{
  "n_layer": 13,
  "d_model": 128,
  "n_experts": 32,
  "experts_per_token": 1,
  "d_expert": 64,
  "d_shared_expert": 64,
  "activation": "swiglu",
  "moe_layers": [1, 3, 5, 7, 9, 11],
  "router_score": "sigmoid",
  "normalize_top_k": false,
  "routed_scale": 2.0,
  "balance_loss": 0.0114,
  "balance_bias": false,
  "router_bias": true,
  "scale_expert_input": true,
  "init_std_router": 0.0101,
  "lr_router": 0.00216,
  "vocab_size": 2048,
  "norm": "rmsnorm",
  "norm_eps": 1e-05,
  "tie_embeddings": false,
  "optimizer": "muon_variant",
  "lr": 0.0125,
  "beta1": 0.93,
  "batch_tokens": 131072,
  "seq_len": 1024,
  "train_tokens": 658600000,
  "steps": 5025,
  "dataset": "wikipedia_en"
}
Below are experts of layer 3 (counted from 0) of a mixture-of-experts language model. Rows are named router (the router's row for the expert) and show model dimensions 0-127. Each number is 128 + 32 x the weight over its row's rms, rounded and kept within 0 to 255.
After each expert's rows: a language model's description of what the expert responds to. This comes from a sample of Wikipedia text that the model never trained on.

# expert 3
router [135 145  24  85 147  68 130 163  96 195 150 124 134 153 164 179 122 112 163 111 134  99 164 140 100  98 153 138 148 131 109 147 143 112 160 158 143 156  57 192  96 170 137 158 129  35 131 112 147 149 125 154 155 111 155 159 136 174 132 110 163 148 144 126 164 160  93  83 138  98 143  98 156 170 166 167 102  95 110 161  94  96 161 116 143 113 124 137 115 110 115  81 117 122  98  77 154 100 105  67 127 138 152 109  53 131 147  99 219 135 104 153 107 121 166 109 117 108 130 142 149  90 157 167 101 160 119  88]
Description: Commas, table pipes and line breaks ending list or table entries, plus capitalised word starts such as For, Kingdom, United, Col.

# expert 19
router [104 127 114 146 130 107  79  87 126 176 190 122 132 147 140  89 106 125 141  97 175  96 140 120 119 130 141 234 157 112 126 160  92 153 152 166 153 141 102 159 132 156 112 150 130 108 128 110 118 134 125 136 114  65 129 114 128 107 153  79 178 156 161 138 189 212 108 149 101  98 120  66 168 196 119 109 126  74 138 160 101  63 104 169 133 136 140 187 112 134  86 157 178 142  96 105 164 114  91 109 102 159  81 137  76 181  99 143 149  93 145 170 133  99 132 164 137  99 122 127 124  69 156 114 104 172 156 183]
Description: Pipes starting table rows, list-item hyphens, semicolons, equals signs and arrows in tables, lists, infobox chronologies and taxonomic lists.

# expert 14
router [137 147  23  82 147  70 130 163  96 195 150 120 131 154 165 185 123 112 166 111 137 100 161 139  97  98 152 141 147 129 109 146 141 108 161 160 144 155  57 193  95 171 138 155 133  39 132 112 146 149 126 155 156 111 155 159 136 172 132 107 164 148 142 126 162 161  94  87 137  97 143  95 156 170 166 167 101  95 109 160  93  96 161 117 144 113 127 136 113 112 114  78 117 121  98  78 154 102 102  67 131 138 155 108  53 132 152  99 217 135 102 154 110 121 165 117 117 109 131 137 147  89 159 163 103 158 117  89]
Description: Word-initial pieces and short function words after the or and, like he, who, as, and co, plus score cells in tables.

# expert 15
router [169 162 163 128 126 110 139 138 172 121 181 133 125 155 171 166 158 139  55 141  96 109 107 132  97  81 135 210 111 150 107 149 111 115 191 114 136 157 108 190 115  77 155 166 152 171 140 138 110 143 118 137 131 118 161 217  97 111  72 125 102 110 161 197 158 138 114  82  78 146 129 154 171 175 201 121 128 141  53 159 126 160  95 122 164 118 148 160 112 104  86 119 144 129 106 114 102 151 103 129 118 132 130 129 101 108 106  73 101 136 110 162  79  62 102 102 147 157 123  70 154 154 166 109 111 150  93 155]
Description: Latinate suffix pieces completing words: ion, ment, tion, ence, ity, ative, as in excurs-ion, apart-ment, defin-ition, influ-ence.

# expert 20
router [133 147  27  88 146  65 132 160  95 197 150 119 133 152 164 185 126 111 170 113 139  99 164 139  98  95 150 136 148 128 110 146 146 118 158 159 141 159  53 192  95 165 136 158 133  45 133 113 148 151 126 156 159 112 155 157 138 172 131 105 164 150 143 127 162 155  92  92 139  97 145  94 158 171 168 168 105  96 110 159  91  97 165 117 144 111 127 137 115 111 107  81 121 118  99  76 156  92  98  65 128 142 152 108  54 133 151  99 216 140 103 156 107 121 163 120 115 115 130 144 149  93 161 164 104 154 121  89]
Description: Closing parentheses, endings like se, ed, es, year numbers like 19, semicolons, dagger signs, and line breaks in football match reports.

# expert 27
router [ 98 137 168 156 147  97 179 104 134 183 145 142 123 160 158 125 115 114 118 138 175 119 105 178  92 140 146 199 122 137 103 113 158 169 138 140 125  79 181 168 111 174 136 150 159 155  72  62 105 121 208 156 103 104 146  89 132 151  59 136 197 170 145 101 109 143 156 104 127  77 145  99 142 129 182 118 121  82 117 103 110 103 108 158 129 101 155 110 129 147 100 162 136 105 122  78 134 183 118 100 129 164 173 122  80  86 179 102 120 156 135 103  94 135 157  97  87  89 191 113 143  93 115 195 117 131 186 156]
Description: Pieces at, it, t, mp, age completing short words after a start, such as me-at, ju-mp, ra-mp-arts, plus words It, play, set, called.

# expert 12
router [135 145  20  84 147  68 129 163  97 195 150 121 131 154 166 184 124 114 168 113 136  98 164 140  99  94 152 138 148 128 110 147 145 115 162 158 145 154  53 191  95 170 138 154 132  42 131 110 146 149 129 153 157 111 156 159 135 176 130 109 168 149 145 127 162 159  92  89 135  96 143  96 157 170 166 172 103  97 110 159  92  98 161 115 145 113 129 138 114 114 114  73 120 122 100  75 151  98 103  69 132 138 158 107  54 132 149 100 214 132 103 152 111 122 162 114 116 109 132 139 148  91 157 162 102 158 118  90]
Description: Closing pieces like en, ed, es, ing ending a word (Betwe-en, with-in, Wal-es), plus standalone numbers in tables and words like people, player.

# expert 26
router [136 189  92  94 130 135 136  87 143 158 135 120 137 145 140 125 132 148 121  95 128  84 184 126 122  82 129 123 213 155 148 121  85 117 199 139 179 129 130 171 134 156 116 138 122 112 116  96 161 114 129 175 143 102 170 141 138 151 144  77 151 133 171 134 102 115  96 149  79 126 199 121 211 184 168  97  87 111 140 202 114  86  86 126 157 124 160 179 192 136 168 122 150 134 115 118 140 183  74 166 114 171 143 120 126 159 114 126  73 142 119 121  94  86 112 145 113  87 136 140 145 109 154 100  59 204 141 120]
Description: Line breaks ending list items, table rows or infobox lines, plus heading equals signs, quote marks, colons, and See also.

# expert 30
router [129 147 140 173 119 156 131  69 130 126 165  94  49 127 108  90 129 144  93 128 183  89 169 105 147  93 168 132 171 175 153 150 145 109 127 208 193  62 195 181  75 141 133 110 180 114 136 119 116 138  98 121 159 123 179 103 129 120 131 114 139 190 112 135 147 119 133 143 123  99 123  81 137 171 188 117 110 140 147 142  42  98 133 115 146 102 111 165 143 160 106 159 157 138 132  97 174 171  81 144 115 176 115 124  67 121 136 106 148 113 108 173 141 123 135 142 151  49 137 147 116  52 101 104 121 133 108 116]
Description: The vowel or piece right after a capital starting a line or heading, such as M-e-anwhile, D-u-ke, Go-vernment, plus name starts Lu, Ja, Ba.

# expert 21
router [101 132 115 132 189 201 139 128 138 167 208 148 154 124 102 101 174 122 148 151 165 114 150 104  75 100 188 135 138 145 102 135 131 130  81 162  85 137 138 157 135 153 109 134 206 105  68 113 114 169 157 116 117 127 165 130 102 122  67 111 156 151  98 151 108 157 162 102 139 128 153 121 114 120 168 169  92 116 131 147 168 102 119 133 161  75 126 133 125 143 120 114 147 112  93 115 187 143  96  85 112 175  76  87 122 118 116  70  87 108 158 127  95 123 170 167 113 145 166 137 218  45 178 153 102 140 183 104]
Description: Syllables like ra, ha, ka, ja inside Asian, Slavic and other foreign names and places, such as Ka-ra-džić, Ya-ha-tanishi, Ra-j-on.

# expert 23
router [141 114  79 130 158 105  99 121  90 142 125  97 119 127 141 108 137  77 183  94 126 146 146 161 113 108 135 162 190 102 165 124 150 123 148 116 136 130 155  95  79 120  87 160 163 148  37  92 215 173 129 140 183 124 132 143 103 189 143 115 163 232 110 120 125 133  87 168 196 108 109  91 205 101 188 162 140  97 116 190 137  83 130 121 151 104 129 142 123  99  76 132 123 147 104  98 151 123 133 165  99 141 150 134  75 194 131 115 119 133 131 156 123 149  85 119  78 167 138 147 104 125 110 111 123 148 102 148]
Description: Consonant clusters like w, st, sp, ck, often right after S or within names, as in Swann, Sweden, Baldwin, Kristjan.

# expert 22
router [139 146  21  85 147  65 132 160  99 197 150 124 133 151 168 183 125 113 165 111 136  98 165 141 100  94 151 135 146 132 103 147 144 111 159 161 145 156  55 193  97 169 139 152 133  42 131 111 149 149 127 154 155 113 155 158 132 173 129 107 161 149 145 124 163 160  94  85 140  98 143  97 156 170 166 161 103  96 107 160  92  96 158 115 142 111 128 135 119 114 110  77 119 119  98  80 154 100 103  70 128 139 157 107  50 130 151  98 214 138 103 154 107 122 167 108 116 109 132 136 149  88 157 166 102 159 123  86]
Description: Line breaks after fields in location infoboxes (State: Washington), plus function words that, its, this and name-syllable fragments like Austin, Adyar.

# expert 6
router [ 79 145 158 122 144 185  92  99  73 121 131 148 145 147 155 161 131 137 139 140 138 126 139 157 102 155 166 152 112 147 113 218 119 130 162 167 119 149 106 225  96 206 158 146 122  61 113 163 119 110 129 133 101  88 169 154 124 138  84 107 158 143 174 155 129 181  68 117 148 110 130 112 144 109 198  70 117 118 104 107 100 164 134  78 116 171 142 158 151 139 130  99  85  91  71  77 190 101  80 181 150 112 123  99 122 126 151 139 108 117 108 140  83 134 122 134 133 145 175 118 173 155 159 117  82 126 171  91]
Description: Word-internal pieces il, al, ad, in inside common words and names, such as ema-il, counc-il, sim-il-ar, Feder-al, Go-al-s.

# expert 9
router [153  91 169  89 175 122 139 127  78  85 183 114 102 225 140 107 160  54 164 130 115  78 167 200 124 150 133 175 184 111  91 139 168 129 188 100 169 114  98 117 105 179 157 191 141 156 159 100 120 148 141 134 174 153 126 147 153 127  87 131 125 138 107 181 166 176 121 114 131 123 144 128 106 179 125 143  66  97 132 165 130  85 158 159 146  88 142 180 118 108 158 138 112 115 139 101 188 104 127 101 103 104 151 136 108 178  81 135 115 123  96 123 121  77 133  94  75 154 148 123 158 117  78 127 113  96 121 162]
Description: Word-final y, ly, ry, ty, ies and similar ending pieces, such as stor-y, polic-y, part-y, the-y, so-c-all-ed.

# expert 18
router [135 147  23  82 147  68 131 160  97 196 151 122 134 153 165 182 122 111 166 109 136 100 163 141  99  96 153 140 146 130 110 149 144 108 162 161 142 155  54 193  97 170 137 155 133  38 131 109 146 148 126 154 156 111 154 159 133 173 132 106 165 149 142 125 162 161  93  87 136  98 144  97 157 169 166 167 103  96 108 159  94  98 160 115 144 111 125 137 113 110 113  81 118 120  96  78 153 103 102  67 129 138 153 108  54 132 151  99 218 136 103 154 110 120 161 118 114 109 131 138 149  90 160 162 103 159 117  87]
Description: The word the after prepositions or commas, plus capital first letters of names after spaces, such as S, K, C in Sorø, calculation.

# expert 5
router [ 93 198 185 177 159  78 163 134 198 138 125 135 123 155 195 131 190 158 129 128 137 126 124 179 172 146 121 133 107 140 190 166  88  74 128 149 195 154 165 123 140 131 129 126 123  95 140 167 131 156 162 208  93 131 116 174 143 104 103  80 127 171  92 104 123 183  94 136 120  70 116 118 167 127 157 145  59 118  55 148 129 112 162 120 117  71 127  90 131 110 143 111 121 148 135 109 132 126 101 142  45 166 149 117  72 125 115 107 152 105 130 148 137 132 164 165 131  88 144  87 152 114 167 108  92 116 137 132]
Description: Early word pieces right after an initial p or P, like ir, re, ur, as in piracetam, premieren, Publisher, purchasing.

# expert 25
router [134 148  22  84 146  71 131 161  96 197 149 123 133 154 165 180 123 115 165 109 136 100 163 140 100  96 152 139 145 132 110 147 142 112 161 159 143 153  52 192  95 169 136 154 131  40 130 111 148 148 127 155 156 111 155 159 134 172 132 109 166 149 142 124 163 160  90  90 136  97 142  98 158 168 166 172 102  95 107 160  92  96 159 115 144 111 125 136 113 111 114  80 117 122  99  76 156 103 103  67 129 139 155 110  53 133 149  99 218 135 102 155 108 121 163 119 116 110 130 138 148  91 159 163 101 160 118  87]
Description: Bare space tokens between words in prose, hyphens and en dashes in compounds and ranges like team-high, 1996–97, Toulouse–Blagnac.

# expert 31
router [134 149  21  85 147  71 130 161  97 193 150 120 132 153 166 182 121 116 165 111 136 102 162 139 100  97 151 139 147 130 114 147 147 110 161 162 143 157  55 194  95 167 137 153 133  34 130 111 146 148 126 154 158 112 154 160 134 172 131 110 164 150 142 126 162 161  95  92 137  96 147  94 157 170 165 172 104  96 110 159  94  95 159 115 144 113 126 138 114 112 116  84 116 120  98  77 155 100 104  67 129 140 154 110  54 136 147 100 223 137 103 154 109 120 160 117 117 108 130 138 150  90 160 164 105 158 117  87]
Description: Capital letter word starts like M in Media, H in Havilland, pipes in numeric tables, and line breaks in sequence data or goal lists.

# expert 11
router [150 120  71 150 136  99 124 170 105 163 104 126  83 156 166 130 115 118 167 142 149  75 112 153  68  76 181 122 133 186 100 143 109 120 180 127 125 150 141 131 102 162 127  93  79 166  74 101 105 125 160 115 157 118 183 131 146 117 120 154 134 168 188 123 160 170 107  61 146 152 106  89 120 138 115 139 119 100 131 151 152 133 103 201 170 144 116 164  99  38  70 115 134  95  83 126  85 148  77  92 154  99 137 105  96 124 144 131 107 170 162 124  68  72  77 149 128 122 140 150 185 119 180 147 112 116  97 174]
Description: Second-syllable pieces such as me, ne, va, mo after re, se or le prefixes, as in Remember, benefit, rival, Promoted.

# expert 1
router [134 147  20  83 147  71 128 161  98 197 150 120 131 153 163 180 124 114 165 110 137 101 162 141  99  95 152 137 147 131 108 147 143 110 160 162 143 156  53 193  94 168 138 155 131  38 132 113 148 147 126 155 157 111 155 159 135 176 132 108 163 148 142 125 163 160  93  89 137  99 143  96 156 169 166 169 102  95 109 161  94  97 160 116 142 113 125 138 115 110 114  78 118 123  98  77 154 101 102  67 130 137 155 108  54 132 148  99 218 136 105 153 109 122 163 116 115 108 131 138 148  90 160 162 103 159 118  87]
Description: Prepositions like to, by, with, from after verbs, plus numbers, percents and line breaks ending goal-scorer lines in sports results.

# expert 0
router [126 122 112  93 139 163 148 175 121 128 136 169 148 184 115 140 130 123  84 137 151  50 181 144 136  95 124  89 137  91 115 187 148 184 169 199 152 123  97 139  71 151 150 106 141 150 145 138 132 149 113 172 105  97 217 116 141 164 162 179 189 166 134 164 135 165 139 138 148 106 128  95 126 110 113 137 147  87  97 117 128 108  82 101 148 126 150 115 106  86 147  98 136 155  69 104 129  94 133 115 100  97  47 132 141 136 116  45 142  81 179 124 154  50 152  96  88 132 114 157 150  83 129 105 138 115 176 134]
Description: Single consonant pieces inside words and names, mostly n, also d, r, k, as in Lear-n, Bar-n-ard, provi-n-cial.

# expert 28
router [ 87 155 105  91 154 115  80 139 118 133 151 155 180 103 177 114  97 150 101 101 114 123 177 124 141 148 203 148  96 138 119 135 139 123 169 116 156 137 120 187 131 163 120 153 101  68  95  69 188 113 149 117 124 113 134 189  95 157  57 130 181 163 154 170 192 125 129 109  67 108  76  56  93 131 134 114 178 181 124 181 123 140 125 111 150 161 150 129 111  76 121 108 168  98  54 145 151 141 136 104 111 153 157  80 151 166 123 123 160 108 110 103 137 112 132 159 114 128 161  91 138  57 137 186 124 141 151 110]
Description: Word-middle pieces with l or er sounds, such as ol in tool and Iolanthe, der in modern, el in themselves, if in magnificent.

# expert 7
router [167 114 158 153 191 163 109 127  70 109 127 124 151 167 149 153  83  77 125 141 125 110 151 214 137  77 114 177 149 111 101 143 123 115 132 181 137 141 103 106  72 175 111 130 125 133 148 148 108 138 101 147 214  93 170 183 141 143  71 152 152 132 143 121 130 113  57 156 105 102 145 127 135 106 115 128 151  64  82 138 115  99 162 154 113 105 144 141 120 103  86 142 164 110  87 114 160  82  98  81 147 212 135  73 120 110 146 126  92 132 161 138  49 120 124 101 107 154 161  85 115 103 136 140  77 189 104 112]
Description: Compass directions like north, east, least, and spatial particles up, out, over, under, New, South; also the piece th.

# expert 2
router [112 205 101 115 135 190 138 145 121  94 117 140 118 128 115 144 143  51 153  78  92  85 148 119 172 108 124 110 115 170 124 160  89 156 106 143 125 145 128 175  88 113 155 150 142 106 119 118 190 120 145 182 128 138 138 135 103 178 125 157 177 189 153 124 227 117 132 133 143  86 145  97 161 173 143 110  89  77  72 114  98 101  89 194 161 105 146 129 114  95 178 131 100 128 124 140 105  94 117 154 128 125 124 111 136  88 123  72  83 109 104 156 130 132 112  80 103 120 110 142 107  50 168 178  56 139 124  78]
Description: Periods ending sentences and abbreviations, plus heading equals signs, degree and prime marks, and a word-internal g as in Edgbaston or Ergün.

# expert 16
router [134 147  23  85 148  68 129 162  98 196 150 122 132 154 167 182 125 114 163 111 136 102 163 140 100  95 152 138 146 131 109 146 144 111 160 161 143 156  55 192  96 169 138 156 132  38 132 112 148 148 125 154 156 110 154 159 135 173 133 106 164 147 142 125 161 161  93  88 138  98 145  96 157 167 166 168 102  95 108 160  93  95 160 114 144 111 126 138 113 110 115  80 116 121  99  78 155 102 102  66 130 137 153 109  53 133 150 100 219 136 103 153 109 121 165 116 115 108 129 138 148  90 159 163 103 158 118  88]
Description: Articles a, the, an, bare spaces and closing parentheses in running text and tables, with some line breaks after date ranges.

# expert 8
router [178 136  58 130 177  99 150  99  96 172 142 103  88 147 187 149 100 146 124 120 136 162 155 147 136  95  95 125 136  76 112 140 137  94 165 202 130  37 127 195 105 114 118 147 147 137 127 124 156 205  82 138 136  80 124 130 171 174 121 120 111 109 135 185 160 138  69 132 117  99 143 133 135 159 185 182 154 122  82 168 105 108 143  98 130 124 151 131 153 117 124 133 120 146 113  91 127 163 139 166 138  89 140  88 134 110 135 110 176  91 123 102 109 113 181 128 142  74 166 107 188 138 220 150  95 131  81 141]
Description: Inner or closing word pieces such as ation, ter, ic, ity, often after f or F, as in falter, fifty, facility.

# expert 4
router [153 147 166 143 194 113 112 140 177 149 150 132 102 114 202  84 116  36 130  91  98 122 124 124 115  74 126 144 140  95 121 120 117  91 167  99 116 161 114 101  97 162 160 115 186 134 134 119 167 155  81 131 140  95 102 180 145 131 141 102 103 135 139 126 201 161 150 122 163 109 165 158 150 176 162 128 131  93 108 159  47 132 154 161 179 159 152 111 115  66 137  93 125 167  98  64 106  94  92 114  59 104 141 153  69 131 125  95  89 154 131 113 148 108 128 169  98 117 144  79 151 141 133  54 158 113 148 114]
Description: Inner word pieces after a prefix, especially ite in despite, plus ar in compares, ian in Belarusian, an in canal.

# expert 17
router [156 179 126  95 128 135  69  85 142 174 131 113  90 158 173  72  80 132  67 135 126 117 145 194  65  98 190 102 164 185 108 144 134 168 110 191 122 123 110 178  82 167 186 143 119  94 135  89 118 160 145 171 106  76 166 207  96 101 106 125 149 146 131 198 142 175  66 129  73 106 166 124 154 133 105 110 125 141 117 128 113 146 114 130 149 121 107 115 141  73 164  89 154 166 126 113 128 130 125 118 117 149 148  93 114 173 158 103 152  85 161 199 140 138 100 140 126 139 123 105 110 113 141  90 132 162 123 168]
Description: Prepositions of, in, for, on after nouns, as in College of Art, and word-initial prefixes re, con, de, pro, trans.

# expert 10
router [137 146  22  86 146  69 132 164  98 195 151 122 134 153 166 182 125 112 166 112 134  98 164 140  99  99 151 141 146 131 108 147 141 112 160 161 146 154  55 192  93 167 139 153 132  35 129 110 146 149 127 153 155 111 156 161 133 174 132 108 164 149 142 124 164 162  93  86 138  96 145  96 157 168 163 171 103  96 110 160  92  95 159 117 143 111 126 140 114 112 113  80 118 120  98  76 152  99 102  66 129 140 154 110  52 131 146  99 212 136 100 153 108 120 164 117 115 107 131 139 147  89 159 166 104 157 116  90]
Description: Year and number pieces in dates, tables and percentages (19, 44, 39), plus commas and inner pieces of names such as Jumbo, Gerasimov.

# expert 13
router [136 121 113  99 152 125 150 143 126 161 183 137 131 138 130 144  90  71 132 122 162  80 188 190 109  81 150 162 162 123 157 158 100  93 148 146 151 136 147 152 104  88 145 143 109 153 118  87 142 211 157 163 166 118 178 186  98 150 117  75 129 134 118 119 202 147 118  99  93 100 102 112 144 150 176 150  70 152  68 139  77 154 147  97 151  97 116 112 126 148 122 145 112 162  99  78 182  83 106 150 110 104 128  74  87 180 106  73 155  86 136 175  78 134 136 103  70 143 115 147 143  76 141  93 106 164 146  89]
Description: The plural or verb suffix s attached to nouns and verbs, like units, trams, islands, appears, plus ers in matters.

# expert 24
router [134 149  22  84 148  66 131 162 100 195 151 122 133 154 166 176 124 114 163 112 135 100 164 140  99  96 151 140 147 133 110 146 147 105 160 160 144 155  51 192  96 166 138 155 132  38 132 109 148 148 125 154 156 111 155 158 134 174 132 105 164 148 146 124 161 161  90  89 137  98 144  98 159 170 165 169 102  95 111 162  94  96 158 116 145 113 125 140 115 108 113  80 119 119  98  78 152 103 103  68 129 136 159 108  52 131 153  99 216 134 101 155 111 120 164 119 117 108 129 138 147  89 159 160 103 159 118  89]
Description: Opening parentheses, commas, quotes and table pipes, especially before years or codes like (19, (MGL, plus word starts tr, ch, com.

# expert 29
router [132 148  20  81 147  84 130 159  93 198 152 118 134 152 167 180 123 112 165 111 137  99 164 139 100  98 153 137 148 132 109 148 143 119 159 161 144 152  55 192  96 170 136 154 131  42 133 110 147 148 122 152 159 112 157 160 134 179 130 106 163 148 146 124 162 158  93  85 138  98 145  98 158 170 167 172 104  96 107 162  94  96 160 114 144 115 131 136 119 115 118  87 117 123  94  79 154  99 102  67 128 138 155 107  53 132 158 100 221 137 102 153 108 120 165 111 116 109 130 143 147  90 158 166 103 158 129  94]
Description: Conjunction and, commas between names or places, apostrophes inside names, colons, slashes, and the sh ending of Welsh.